Experts of a small language model.
Experts: 96 dReLU neurons an expert, 2 picks a token.
Below are experts of layer 5 (counted from 0) of a mixture-of-experts language model. Rows are named router (the router's row for the expert), gate (a neuron's input weights, with its number), up (a neuron's input weights, with its number), down (a neuron's output weights, with its number) and show model dimensions 0-127. Each number is 500 + 25 x the weight over its row's rms, rounded and kept within 0 to 999. Numbers have three digits each.
Before each expert's rows: "gets" lists some tokens that make up at least twice as much of what it gets as of all text; "comes after" lists some tokens at least twice as common just before its tokens as in all text. This comes from a sample of Wikipedia text that the model never trained on. Tokens count by the router's weight.

# expert 18
gets: "0", "5", "8", " well", "6", "9"
comes after: "0", "2", " ", "1", "5", "3"
router:531489512510525444479525519501473512464488514448487555485482480482454472511517449523539477479469479488523515474518510530517477500502527472476542486483472492515482504508535448557521502498482504480459540542489511536480495519492519512522492510495518476490527483490484527482496482458501458455513492514501495516516468522520503490494513486495521554479518467527460467489514512488456492472456
gate0:500458521509508458465519508504539472501523495456495469543482492477506509496479497497515475475482473461521506516483472492462479508499505546487521530538531484460498479480472467474506527499463551523500516535473550466457498536472461559510498516466562483448484489546503494531505528540482465472517494496488499473531496517501504493527502492516520527471470514490489487486513501463490493493502
up0:495485515519474481501539483539531472515541496455501476486478496514490506494470493499506513457489485452487513517487475489473451537505505535491509538517522483487483477483461485490508513496455543520508500520484539425448517517477460539487507510471541469466489501568526492528512525571478485472487479500495520499499520510463546478514499498502531537483491504487506497488532506474493500503512
down0:520476502508524537469480534523568524508473525514518502446479502531494439514465544491474482494499525513443480527504504463512473479512484485502467469465491518461527512503523472496460516506524512497505514512502466527532513509493475469536509492499443510508491488490510530483476517513457500504476524515503502489519513507457510430489493471479472489515478509494530559488485540484530478470511

# expert 38
gets: " \"", " it", " up", "===", " out", " him"
comes after: " |", ".\n\n", " that", " |\n\n", " to", "_"
router:524545522530514446471524502521457543464487510462453510474483475530468473500531490508534495461471492485522503495533503502515499513448517495542523442509465501509520526509469486528505497520517527477446532513465542508502505503497469513486495486487505477503503453497483501450484476484466444494480555513510464508484508494483499499496507489507491542477526476538464487499538525497492502473478
gate0:492522489470479495490516485521521509482536455517469508512479518487484488501514501478500490489502507448525503478507494470474493485495497452518462486536459453546487527526537505487514458510502496476503528537513514560503544514483541516508489536466498514467492509504531509464538499539472511528552514537461481542491520486485484527510480460457486515468452446507467522509487469506472519493495
up0:484507494510488488483509509512498499475529463508487504541515524492458490486526488454507504489494490473511525480492499503479469483515484462483478473538475438548513518546508506524498481476518481469489521516495501585530507520499544508511465505483504506448487507511506517480547472498490517557516540515448464544476506494460479502517498497464480512514452473497442502542485494474511512490519
down0:496491485436482482461479536541520516544532495472504535499514475478516472475498452507473504482481508520522486487501520495473484480460490442476470500561473491492505493471507488523510463536480472513489468454472513467520513498522477474529472473484512480539497514500486540518512465495495522486509486474518507532471496453514534502538525523477498513484512475483545490488499463488548496544539

# expert 52
gets: " |", "|", " Pos", " Run", "|---|---|---|---", "olec"
comes after: " |\n", ")", "0", "3", "4", "5"
router:537523485541507486490532524491451527480494470488487523481480518504508485490483468523525449488489453492520493443504517519518487518450501506519505464516461494474488484520502466510511519553496504476481529505477506490490473541518515500481451494434526493487517463478480523465496515494501498508467500536496496527507528488479529507497519479548541560477497463546467439512503520485512509491474
gate0:557486463534491497505508478503516548524471541480480505500524530520460497483536486480498520509500501511481502470524543493480535490512485513491550487491491472556511526520477482517470506510511480507515503506527407481508486529538495492524495521476509455478512505464495526515516495450526509496495484494542458512483512498507528558518472467555515530512485512517513475479499496450512516521532
up0:549484502543501465514506434473518497513461536487484473460523542505495467475551447498517530494487528501493515479501511505485503487507473531500526493482478481516508501504505474536464515498496512480534507509557448477481473514484514521502496527466506467473489483444493554542517499479536512440458512526522511535503513506493514537510468502511501538528502471498520486484475505485511535500527
down0:535484537498515515500520465523501510482469481475494473510545475500499431531507480540518498502471477511517509509512511505569513546489528501558538448508475506498458490503511516464488520523488508550525522493506473500491474458445479548559480502494512510486515516466527487532486483517476491511463549501485512495516475467475478499478469509471516534530483495498514506494508506509508534537506

# expert 21
gets: " a", " was", "'s", " is", " his", " an"
comes after: " as", " is", " to", " with", " and", " was"
router:520484528506554494505553527510468504505462493488489523497465492492476483505508462499517490496496481506483520508547494502494493497474494533512542470532497493510478510515480451572520487533511516509480534562501521499521473509470535505508488502478505525458498484510463495513525470464502474479508509477469485496495515460487526527511547456549490524535528467498499473473565511527494534470461
gate0:508464487520468484479514527485491471484458502520490462519509517487535475511527476524502469468489491520524526507532501499525487485486470515486531516496510480566504509527502470506446497441468516475506512480496564490502529466467500505521497492483448460502486536537484475480471488496509471521491510463495511527500543470469493515499536518550494501527502538503470494449530538506441509493511
up0:515474495537498486472500525509502494479462511503511476504516499448571484522546472494528451492499513517490516469502497470521485488493452514483536508533485484573479522517525495512508489435442512466503508485517563529484531474483501485541511500501479471480491525516476458495478500534518469535490493462499518519518543467495498519474561517491490508515507519493487482483509520497494490474507
down0:440496497507470497530472487484462535495490514537485496506497522504473525498471542459454493459491470542497497444521539513445509516496478511502488476481500498446499512517495497469456516500514514461470457532487456527447543474482509490508494536490515460496498553471513532480547505517519536494496489501491516518496490490472508473512523484489525497530518491494526517556525517477517518508513

# expert 31
gets: "2", "3", "4", "5", "6", "7"
comes after: " ", "1", " (", " $", " −", " +"
router:540465511533519486483561485510486494507493512479501522459470525506478500528496446507521503487475456525483504482533534534496457470478510502510535459511461494507465485506500498488541511499491516489456524501497518524479471490498478502509477491470516522498477454515481475500467471461498484466509547469501493514470527503513503488509506502531505557470470462524476456463548552491463502472466
gate0:521503499507509511469526508513486524543487490491506508468464555493462490497527444491542480470522459562477504463479473505492500472550489513516507502515522488511503486520500478439492531455463525445457500497500535555476468482484471493502505481527538475513483486526496510523485532473538496467494540519512482478516501491515522490502482469491506514521484452528505491522476483492528538503462
up0:511520484525544514473521514516493531550485469479519508462454553514485498494518450515559536477497472584489511483456499487490520489548480524521496484514513502504521509492485494441506539474491493462458515491486536515478483472509471486492481496521508491521493500541518544514494525497529518486494539520522502479516486504530521495529494459484519524499489496518517496560471470512535518500488
down0:530524459542514492532485476502467488475489487472528534524452506491554487520503497468512493495509500505499513519568490479547516539531517522504469504474486503459509529544502549527528495529494477525502508507475470494489540501518506482471493475475481512509491520456480490487540526526545541552519545483468536443481490495468485484473486490508487499480493474509485518519510500526504531465524

# expert 51
gets: "–", "/", "-", " ", " /", "."
comes after: "0", "6", "3", "1", "8", "5"
router:530490496493509487480518519485478564454467489461468502473481481512473496509512459491551475453526481503500500482569508571492498456482496527502528475490490514491495511499457476552540496505488506477487485511481529505446509503472475500503506507503498488482509469478507518496478462501483488480479505514454533518488509502473489482497480458539463522481485492540506477517533524492494544467446
gate0:471494512528483521512501490518463494492485483423494487490531476507484500545485450485515516533539526522531490538534560571515474510448518535481528519506494480456511521478475516511534473490535517483465506491456474493538514482457536475513513491495545483514501499538520517507474508512472491489513525509489503504501532520482481506492464531518486496507511462505520543468471469498522510508493
up0:481500498515506528506530475519509479482447480474528519512518494486498468526531456465538544516509532533503506545539526566507473538486534526506527545490488461521509478495503518491536482503503509477457518488473551487544490521464495521527523481495533502495495478504516513497487530490520488535510519523500520488484532519515512517496426520510503500514560473462527526489482464495537505498512
down0:473502510543492516482465503513554495494522495549514482517465507501518507480487505477474485503491481468491541464491510513478500451453520541478500512476476495482506477462506492522492476502508464487502483480483490446475535527481509489472480496533499491548504480466549527506460446529508515502463522530476509509537473533494456505538451514533532524471471526530489454511509495491503548511503

# expert 20
gets: " with", " for", "ing", " of", " by", " to"
comes after: " to", ",", " and", " who", " not", " would"
router:523524547502519465474563521516480545493468531461538527476482494502470527532518458497506482487532470502523511523516463532524496499500492519524536465489489514492473486498496488549539530497501482483456549529464505550481510477488468489514486499448484487476515485499521509503485499443485482497523493494491489502481499481472528504485495481522473528501478466537489432502492525526471519459515
gate0:504496523519468481449531515497482505511478500492512476475491563485492510476532493456484458482544472476512455517521433521523470527524538537494520497499545505467466579503478485509513525497480480463488508483494526501496522529514447464525488507489512506484518496517506520504488513486475481467556498503510470501470500517460478509495503478451478527496506508507483477510480533500460479477530
up0:467509541518513512447546517534478529466492471471497488466482586491489510470550485460474500536536447459505465523524461533526498518515528527494492494489507513455492521523490500505492550495487490466512488478507519527513535517512454473485486481487514491514516524519503520509514520476461476456540484500513441512485506512486472513510509492472496529515495519515471481519492521488495512475517
down0:518485509523499552476505512499488507474481498519490477536510502517489511499446514504536491497460504501470485490497471510472487436559500490523546509493518548464484485501498556508483480514496499488566464534482540471515473450537483504498514499521520476503476516515464513474513512502459479509458536538514496490488506489506456513540481493478543525510482479470546561503496474510504509506489

# expert 15
gets: ";", "th", "=", "st", "%", "nd"
comes after: "0", "\n\n", "3", "4", "5", "6"
router:522501519513492484501514489510462530510471537466516489470495491477502487538484479516526447466504491482494488462556524553543477489505521496492521484506489523501455528519466476534523545562484491471488547557517524507482493500508481493511500513477517470472489511483452529475507502518479500504491461511526498500486457488500521483509499480519485564516474452517492489528505557470482540503483
gate0:524525511533490502477542502497485483463464488493532463498491524504466467529490524538485512470507524475535497486456494510514492484516537482451507473535538508474522523500483478551483483533501495485491533481468491485467514464517509471548504443498468503515480457482520469526506505528474493482508455488534536511513495485510479480526472481530484503501468425470502530501524508480494555478494
up0:514504509512498513474530471507525493499483476456504466496482538510465458507486526504520530470516521461529482467468486505527485480507556519466526447540525517486516506516476478534511514523514508474474546517503483465455520491496510482545517468508455499474478468476510501491491522549494530489492478462539514484515484484493453470530486492542509483496479454477481518490525507495492568464506
down0:466506500476509528542521495497469484536530481485516516501511525509481490467516520482545470455517499471487492503522526525492494505544508497520471554491482474514452508493489539519512487516513491460501504495469486539481536491528470520512511475486482438518496458477522511525513521492525469500498515549459427532468469532429517516495475539484511503483524503502495457498474494492491523514473

# expert 3
gets: "1", "2", " Note"
comes after: " ", " (", "–", "0", "°", "/"
router:522514491531512499475552488500480526467461502504459490479472517499495516494505446497523457485506495480543480498531488522505488499509508528505521471514484508467478492493481506489530500524449503463466537532485516517482513523452498512518468499421471521473486478513473518473527495457515484482514534498482478486539456519499514537493523435520486520484477480521488453499517556505492536489468
gate0:499502458494487476485486545504510536470472491538465497493481540511493513504510517511503518496491486518489521522499525538498496483449522532500528517505469501484487506537525476490489501466514521497533488511490506561499567446545466540527456506543520530507497521506528504489518522483497528511485476498502538456533472490471508500470513535459512545520485460489535497568541510485487515493512
up0:481531446515527452466497531553498489495479467520473517494495513518485540522522496514501478501489493485509526510518516517489475514433515523524549471507443526502472508536548486516493521474475529482555548478517500540495537475501504564541479497485500507478487519505495549483493524485512500506494521506494547495546499534475500477498505511514507544518487502496508501551508509476470530491503
down0:515507486507521497479528500502514490487519445499483493552495526520499527495443536485531458456487518508580493554516498469482478493517507490481473539491560512490460485492508502488534477493501530486515522491511535492535517540448524509527541500503453488493480521511486504511550543497494481514497465520542502476492475523511512490524448517494471517522522553493506499483515488509511509525492

# expert 9
gets: ")", "\"", " |", "),", " —", "%"
comes after: ")", "3", "5", "4", "6", "0"
router:541498501511510475435543492526443552478478513452503540498488465488456466522509502495530463488496484472511500485523506541512480495466484517491518486492502509512452510524493498535511542551489530479477511538466541507498517488489516498533496491471496474475493480466509494461494473462485490456477509503482518487485511462545510480498506483537526536474505503531522472521491514509457502506443
gate0:476505490489471547501515506491508493490504502509499530494512457498510524476515539561524526501545471518471516500490503506477528518504534509532514485465508447496500510514493512500496516511482480488537490505485498498486512515487480453494463494510506526453505523551504521552481485522563532506456465496515502468493505474502504527526545479528415511528536542471503512513504534473501452464513
up0:484514489510515527514509524507516516488502492495514528466516466507497517498480507548503521537576479526461480497456521524483517514469525460529521486464508479503512541493521505489471489493481480507501486478455506499511530548483504448487451505487511499461513511487488498508523485480555499514507525480524522467504532458515476492531566489506434524526513504463481500512491525513504445510450
down0:529518525483510455463474526461528541492490508498499502523529496505489514460462498500484430460484518498498529435522476474472456516475452502471514510513476556508527474476530511505510512496542476495507538522514554479479479469501507509535501506509468470520472499494502433484521512460454495474485484494509503498511503514548474498491490473491514507489531512506497531494469444504495491496503

# expert 40
gets: " B", " S", " D", " P", " M", " G"
comes after: " |", ":", "-", ",", ";", " of"
router:553502513546541478471514512496523530486468533433466536476467497532489495504486460523526492519499435489538504475543498535488458519497492529528530501493521491505478486506471499545509482546514489475497523538512503539477514486501504518481488475451518484493518475496479506477504492451548521491501501512519475495489499457489524509510484482511507545484487483513501489486520565480490511486447
gate0:536508495498499497473501550480525497539507480472486548492511491512507492484479452507487447508498479494474503501526457513466449507508502515550525516449487499511491446498478495551490532533542488503513456489483497507476541517483466501468525484498488490491502492506475470449521534515544557509497507504514496527483488462501517527507489468532453541520504485516530472519515494533513488495440
up0:516508514512499495525497541474531510519515474492489547459519503492471498485472460532445481507510462502487520519525427509501506505509505499536537513469468488503469465490491488528489529510547490494511471509502464480446528519486456491467511477498500505520492492466490494476507519522519549517482516505506524516488506464486515547510481484537473517510495500505521458518494464506484485483397
down0:519489526472484468484508477516533517498494522493492479529481526505448536511465507515462490528541491483519488504506541520464468529524465503503496535477546480472492497479503519435480473573477481523459490481486499494523523534509528505506533531459520482488521505527506469498489509506492442540502516484523469493509505495531481508497498539471525486514491564491491502497567530511486526498476

# expert 56
gets: ".", " that", " as", " which", " who", ","
comes after: ",", ".", " However", "s", " career", " life"
router:526516529501499487464540501514454504479489501485507497484434489470464475524472474492506507486499479501515487479517516548536482494482529523537563495497509514501465518506492483500492493499493465437503525501464526564492477498487494538487452506434516494470508460505457491484479529456501497522502501532479483472510499487522485519499504475512546539465489463520504463508525503484469533489466
gate0:492506466481466508495565488458484470480495542478510485486504509517505501505534507467541512455511484520526467478516541534482530516467519482559513485483490552501484517507493465517470481483570455467461526518533499501482485464511494485507521543453486510490517473485477509511500509507524476460511499505533475502515523522497535515424547504509508508501489486511483464514476522495488485494510
up0:495528459502472500496540490452486479492503532499509483461497498508500517513527508458532523463501476544548498476501530517467518518482503488560500497498469541517489503492484457515447485476563485470467525516543469467484502462485485491505518558453494514489518471505503522495517501523524481466485481520520487518507510536502521495440559505499525488528463487487482461513493522509480498507495
down0:497461493533552495443514477497545478474497467501503498529501519484527477473466510522485523516526510491482469529488483498493481487511550497535484475504490480481517544503485489495508478500534499466521524470507470551490470542452473520462493442508493486522498475514475520520495503537454469540560485508486477443487520505495480508520456560509484520506496516472489536508493486511516504511483

# expert 5
gets: "9", "0", "8", "1", "7", "6"
comes after: "1", "9", "2", "0", "8"
router:522520533511552507498490529520442564497471475500481526486508466495466499505498486510522459517527487505477549467534498521535488511461444513523541495497468523503496504543461489536480505495479476478459520533488547531483530477500523499510507498486504475486564441519508481501519475463498492512509498486497514496500489486476477520480509516541515519500462515537478470536505535512467525504491
gate0:474493499505523485533478492500461531486442512515539489527531518479491503484469463491521514496484466555473521453497488481499525510475443495506494504541474527527500526497507513471492477446494501538489530536496540544503519466509526502468505490484497473479564510480452500503501513461530502515478506531522524532501476555500529510439482482540523500529478479525499487497506507509498486532485
up0:487517488502491483527499479490458499477461531489512490539505487473484488503469481481489551499520453527508502489520487459518545505486420497544478509523529522499504525501504516475476472441483522513529508541471528549504529501534521519498495492479506455469531524472486500508513512467513495516471489517522560517496473565498538488471512482532535495530474524492496469500489522526470479502499
down0:461506463526498529456484525519496488531506463443482460493521550498532521476486500517488487492506549455514521510471486514518458489502500477483498476511501496459486512531524545499524491495494493504487509504500528520519497521537452496502466511545476480502475486510530491481513466479491506485497455470475484451510537447510496500496474562454447496503457535494468514516517487506513499501450

# expert 14
gets: "2", "4", "3", "6", "5", "1"
comes after: "1", "2", " ", "3", "4", "5"
router:524481503523523467478543521528466528503480498473469543432501466498465490521516454495521474487525484490534471515525525518487478506489500516494523450519438510491484506501485440561529534518466503483471528510508500516476491497496499501495504508464515503478525494490489487500474501445524509502512502507493506449485516519488520515503510477498519549475490517545481475503520512527418510475485
gate0:468526475534557488484494568478492527523529537514521539453502499523487492462513466502539530504460484475503486455458484510478524469471498508466507497510482486505473509515497480517468509491470494475572474534496488509525477549532518522503496501490524486465482505491512472515487496478468471536557495496529513498493482484514534490505473513475485482516503537528542492465468509531516523522482
up0:481524496555558488471470524480514505489505480482491514469502502526505502497499472463535547505489461491513514488476499510496541472465497501454525518487487510498462471527511475521499456508444504471557438527478478504512492529534490491506498472512523502482478511513500499493473476497469433561542488521535541508509508486502515507498501494503491482493501535484554508490466520551482500512470
down0:485560552469497512478461524517526489498519500506505510496449496495497483510444508485490523499471520521499478495481515515462490511480483518464507503479447479476530520504443513482502536496482486491531509461493501464521477501535523474518495527426472456477467525496504475486544490507488462522523520548513499513497497512505464433479520530536474498526474513478459497524490519517514489507480

# expert 63
gets: "8", "4", "3", "5", "7", "2"
comes after: ".", "–", "3", "1", "2", "4"
router:509534510536506489466517526491517515491458525464487524473486480490483467513482443508508470483516476477506461510523486536508459532470492509480552464489497514513446533540488497568514524506475477471486541483496517545477492529486475477480487486471545493463551495493493489453496472488482491474510452488485497483518551494451514520498511503541508524516504468532500486484503523514493482491481
gate0:532499498512483489489520528489529472550533526496460525502489470519474508560495471526445513454484470504472490544535428523494480554515493502487524498530518477510515554532506515448496546515487506508514480506477527536510511503513488520534524494477485496509494470528471525492493517469467499462501487502519510508545490460491520501504504498483484511502510510543528481455499502465484453470515
up0:504507503501461509460505503483481481556531556519439529509529526531536508588511470518492538504464457484476503536511491523499500523509519475502550495533507510484493508518504504455533504497486515472505511502479535525508504567509519523535509476505510476518506469521480509485477514483489491442501504512500535514526496458500499508495508479470463541498511488526521465509523523481508484464516
down0:486498510458517509492515504472469500479543463468478477505510494488495477556483475523508495468494478537502505496460523463530484503531503496470527485500501508528476516557476526511534506499508458520466526531477462556450478529509471504480485472515496504510476480550542518503496568496502532503514493465507503487510528519485526527487503497477509494450467484472491459533456496520458524497471

# expert 33
gets: " he", " He", " In", "In", " it", " It"
comes after: ".", ".\n\n", ",", " that", " where", ")."
router:532510539535497469482522495528443513466469515480440515480480470528472511494483487496547477468513478516502486469514523506525489489471490521547505484506508519498482489515512478511496496523471455448457533516492539537498508471465482501497471496448513552508521459456429493485465488478525500484502485506493484505474488498504536480489542498501515545496488485520483461495507496504446499507490
gate0:526492536519526502539497537442470478509512522457487529508478475515467511479489546528471482477496491502544493514485475496494506468486515508483517488549493499486517534483492530517493546551481480476494466511471545494484456488521485523532537476512484499457479487539497503523500456512511531498491525497515476527502485506541506476515545484488464511466531497502531527471473513451476506468560
up0:539495550517510528535476529491445475494513499438500497508454511473476495458497532532526485503469476466520497512513528521501527497484529485517517488574501510510497529482508494513490534559484484431513461528488506486467480473492518487545488491492502502503505492546501495480518433517504538506481522498523492476512479520508509488522513515497499523458495550495510546482478483487494526508534
down0:515509504506491533492539503516503506504556483528531515461518481530539507475483511476493480551510502482501520482471443515531519497505449503496505501468488508483518482497530509495529510493501523515530498493480500503507456475460530461458512475536452540490492499512470505464527497458507563511471503491501517449509515483457484535491477520483522486522555452494457486513501509454537498524523

# expert 41
gets: " ", " |", " —;", " Yes", " Won", " Mine"
comes after: " |", ";", " —", ")", " –", "%"
router:564494513513547482455517523502455482479468520437527509493471488483484501542515444481514478490481470528511523503508497508489476521483495529528518475481471498512475528538515490488526492560457497457479516514474550507493466456464475524524491492494506517505485473493516528496494511486513464470498524540505489497493540459500508475492487508535487517529498468526485479486525515505483534494437
gate0:556507504474513448513492507452503498486492545515501499540500531511496467477445515500503504528499448517480554511473510504502493486500476502493479464529497516497469499465574526481490478500451514485517469485490476522503499494509482499514498492466484498486472542520498505495505518508499553505512519515484499511511479532505531459461488468511509519532442502496481447452533520512493498550446
up0:544511493465513458503517515490477483494478532497523515527503497533515476479469502492489530513484428538478554523488477533497476469522504509486477484511494505497472495441560521476486530501451527459499492511495483508506497474509476531524479501489476522498482541534469515483489515515506562480507522513497516512478466512495556484480496501507499506535457492504481433488525529479501521534455
down0:479530544517508485512472488518501451504501579470501513529509514475508552526523480481500496507484517500461527511476508453475513468486509517560524536463476498550518521497513479511550505472538526487522500505489476467502487446509509466554502549469472497484470515495493480529497479500514513501512504505500513496502505518495473535543517528497452504494497526493514493495489475516445511489448

# expert 30
gets: "2", " New", " −", " same", "7", " +"
comes after: " in", "0", " the", " of", " In", "9"
router:557493530511494460473533515520471537467452493488458531496472486533421486492504444512507480482505476515511518498548491519536472475496495507493571461505472485501489500520487482533490565508496481485496541513480515543459505468487491526527502501465492491480504460478484543486488505463511499483488459510500477507491525488487499512454481498541532516496493482504521497492522496509475508508473
gate0:519476500460519505485506475526465507491438525525482483554464489548483462504538458532535490494489512490484474515473469496509494536513481561471511457505510509490548511504454523532503569511481502476495487504505472488497499520471531522477473500519460542494518494499483515497500489556484535455513512502469517514499487509514511492511503458473518480499461524543453481476502486489497478511493
up0:509493513460505497502500494553482518477456523558467502529478480560462459488552488517563505479495491475498470537486467502486501518488470541463491472534486499498526510479461524528491523511494505489521509516516485488515496494509525498517440530538476526480505492489487561508481503523503546447518512495476518521486495546513487511504528463462513499527474512506474456496511497512488470499475
down0:535511478423532481526481517471472498515453509525503437492490533495509477503458493540497528503492503491507504504464437491509463528497483561474490481487506483506541518513487476496482482497516509474516520517467507519486516503510487484470508542488509465488509444457513555547508529536532506541525516478502483491524522476492484460515529481501481505512507478504525511500516521502461473461520

# expert 13
gets: "0", "s", "9", " South", " years", " North"
comes after: "2", " ", "1", " the", " in", " on"
router:535509526545504472498511498505470524491468494479489541490442480512447498537521446514504476493497498514501510527539500536478441535487501515502497484467444477495475497515474473529521533508468511453488539523500515544463510493476525524505500491506497481475509466481466526451494482478496490474480500528449490486505462504503503495492468477541517520507483480532467480504550521501450510514485
gate0:559469497494471501470473504469499517511504443490554486515511572493488512549508472506494473462551496498544525529540494486474477510496503484522532496489459456466461495525509477491512514564487502484515507541503482531475492519483502485466492500491494497518472468459488522503540481512465496527450545499487473474527473476512481501473505537527510535515510494512501492480512495510508474510525
up0:547460439489463489465465509456481519498487440497539492510512518468468489538510495503479511478540477508480548510544483508481447514495494500518549491485471478463466490506505494488519511494475491463512516528475477506509513476505481495470465506518475505524470506472489537508537470527484516528481516497474454491492465473495490499492482526537528522509467523524524495462510472499564495490523
down0:467491507483565520461501486511493500499495518533506524480489540493496488481485527489471455467522477516460474489431476499466498527482462518525516509539497467531518519533492501473489495481471484520533473526503508469544495551552493493469480476489477512515462484488490502537544498507535457484495507465496474518506480454494469449447537501497501481514521518505511474528523476503513479494510

# expert 7
gets: " first", " two", " one", " all", " new", " three"
comes after: " the", " a", " of", " The", "'s", " his"
router:513529496542524426474504515495462501500498515467487501499449475506467488529488475518525485449496482515488525468544513502499498480482497500487575447516462509458478503483482485532541495541464469459473541534521497526469507504490496552483504493458498493489499448489461503504468467469503485474500493523492496517504521509476536490478492480492484516469511486516488489489545490506474505471475
gate0:528518487489484503467505466521480506474528518494507492496482523573524540470521495526471498521479474537506485482487517512459491514537487516466536484526500552511474467508467520530476571490534417457500471506465484496475527510487537497501453481498495517512479499480507503502549494513469495473442493467521490482488498481535480507510491516498525491494494519475511501482516539490513463511472
up0:508492514494504501495503478517499502470518518528520480497476498572543502464498512485476516530439473501511485456492489494486507486518475527491517479517471552501494465545493521495454532499526423490515461510477497508503532506488522505502476494522512554554462498483492536497537506483446484462478484494527481492494493518533484535514485482481505480498509451496517498509515556512468454506471
down0:507534440519489530536483491468539512525498477488524512522505520519511467508480510509516463493513506495496539478480457484512525478543462497515472535514483480494520452544506510450521495503508474479485530496482508494555469518468483545523487492458485522475504517517493514485514522470489523492506501483530453457528508467492518548515492510551436476536517477532472475486491511457511490515503

# expert 39
gets: "-", "|", " |", " -", "=", "\n\n"
comes after: "\n", " |\n", ")\n", ".\n", ";\n", "==\n"
router:561513511519512475495552538495465540487475495472474525483435486498465472506500492496532517491500487490517513477510497523501519528503510527492523480520486532491497490515470498552510503515472506477471531499541527489456549468500484496501470489458511490455522468477464508469488453465530516507542502516523477508506498506487490497475504454545506532488473463544514491498541518525466476504453
gate0:410511510522528537480527504486480490488549504482499500505490485475464522492476521513539502526493540482527493515513492536475548500518471540506565503476520472479517479538476472541502524526495473495503490503516474521454517511503458502474540518478523477515500451469479524465485540475533461503482521493479513518529490526506515522485513481465530516495487486509549474483508511499490525537502
up0:442536500505526557468508530507464489498555500491526485519511472460449502502467511500500491522504534471493504497504522549505536468465506527511547527459508445450523441522525468524497524531512478477492491500495493513462532526481496488479513527466491475506488464470487513467503525496526478511489527505507512531519504540515510519529509460466493487522469483495533489483498495499539512527524
down0:494479495505526484545480519498518508538495501435469500468487509476534499488516490512465533468499480484491506517491530488530480507476511507512513500524485529532495474549491552491455534505573493506541505474550470504501453460496492500535481491481503470512461511529472513498539495514436512504519485499499515534508494530451492480524532514524495488549509472494525461498500493522503520468539

# expert 37
gets: "5", "6", "4", "7", "3", "8"
comes after: "1", "0", "2", "9", "8", "7"
router:530506513514482460475496503508480524459443511443468514458453474505428488462497484503510468459504472510501492474521518541481475513487486503497523486493447508503496537495475493546471501513467520513493543541505508529456506469511493484494492456481492493471490478478490490473485471500534492479528521504462518461494508495502509484513508490507493512477483416530510479507498528503474478501454
gate0:505508486484500467514533503518551543503463533492455490477518489482534468541509509500533513450499517451489495486534517439510507496483495501466521530495492435521488543477498499490484508518499521472492543476533468508488479454497472491523485498496501492504463531481453497558515499506494473466527504525482509502510489510462484494473509515534512519541551448504467502487527506497493453512473
up0:531495502482508467500536519524525538483463541486483517440495454487519469502499479480538506475480529452466477517536525462490510475489485511452511534491495445516498537490492506486475494516504538481497536471518499497479480426512501515509489516479478485490448507455480492568487510496496494472549492525458499487477495495471501502484515502539514520507532461498478525507518517503469478503479
down0:529505462539491531529509493548515488551504471464502498516483499472551443526522448482507434528477477516478518472481524457505453489480500487519496512542508498516524529458497524541497516504491515499515486502473492487460475482506497468512523523516515543484512441499518514534472542482478517495456488474445481483497498499527524497495492516491491495510441469505502507519481481495522482484497

# expert 47
gets: " the", " The", "The", " of", "the", " Royal"
comes after: " of", " in", " to", " at", " for", "."
router:530483514537535490479512521513467498495450477467484515466477483517477487494472482497530464449470506497515516494519486525502497537496479523559521489510482545476462493524513470556512502511425490514481528500500506521481483480488498497534519494434554469489494487471505518489515509491501504499475489502532499502472533506488507536524479501499531521486498465545502489487574553504473482494502
gate0:528505462513509520500502509555512539463517499493511478506483540493463517530513506503506478441500484574482535421479489474504507457538509493545472523550513502484462542491485497525530471526511495496524474516507547486499532466510501450492495468512533507478494465471472514486478473508515556530500481488514484486518532508518476518502468507485489495469496537509485511490526507496484511488484
up0:516520446523494490497503534541511525484487465510472484530485505467459516481564521503485459453502480542489527453501452474503499489536483511559491521507507494481478495458515475537517471539468479479498489537471534505471517481511454507495520487528521485461496471474458493512471466466500550504493480514498453504507512516512503517500485501519486515507517500531499492484531471514450539502480
down0:473477493472517551485495555513527492504501462474468484543535516528485493560530520476521519488525482502510524491511516552495566523515499483491480497495489469519504496500495466508553508496525457509504494488512550512480462507520547510535517490502474486501484527520515499506461484480521512498494469511474556504535533523486507486484494500439486504487492522515474546457530547507477521500532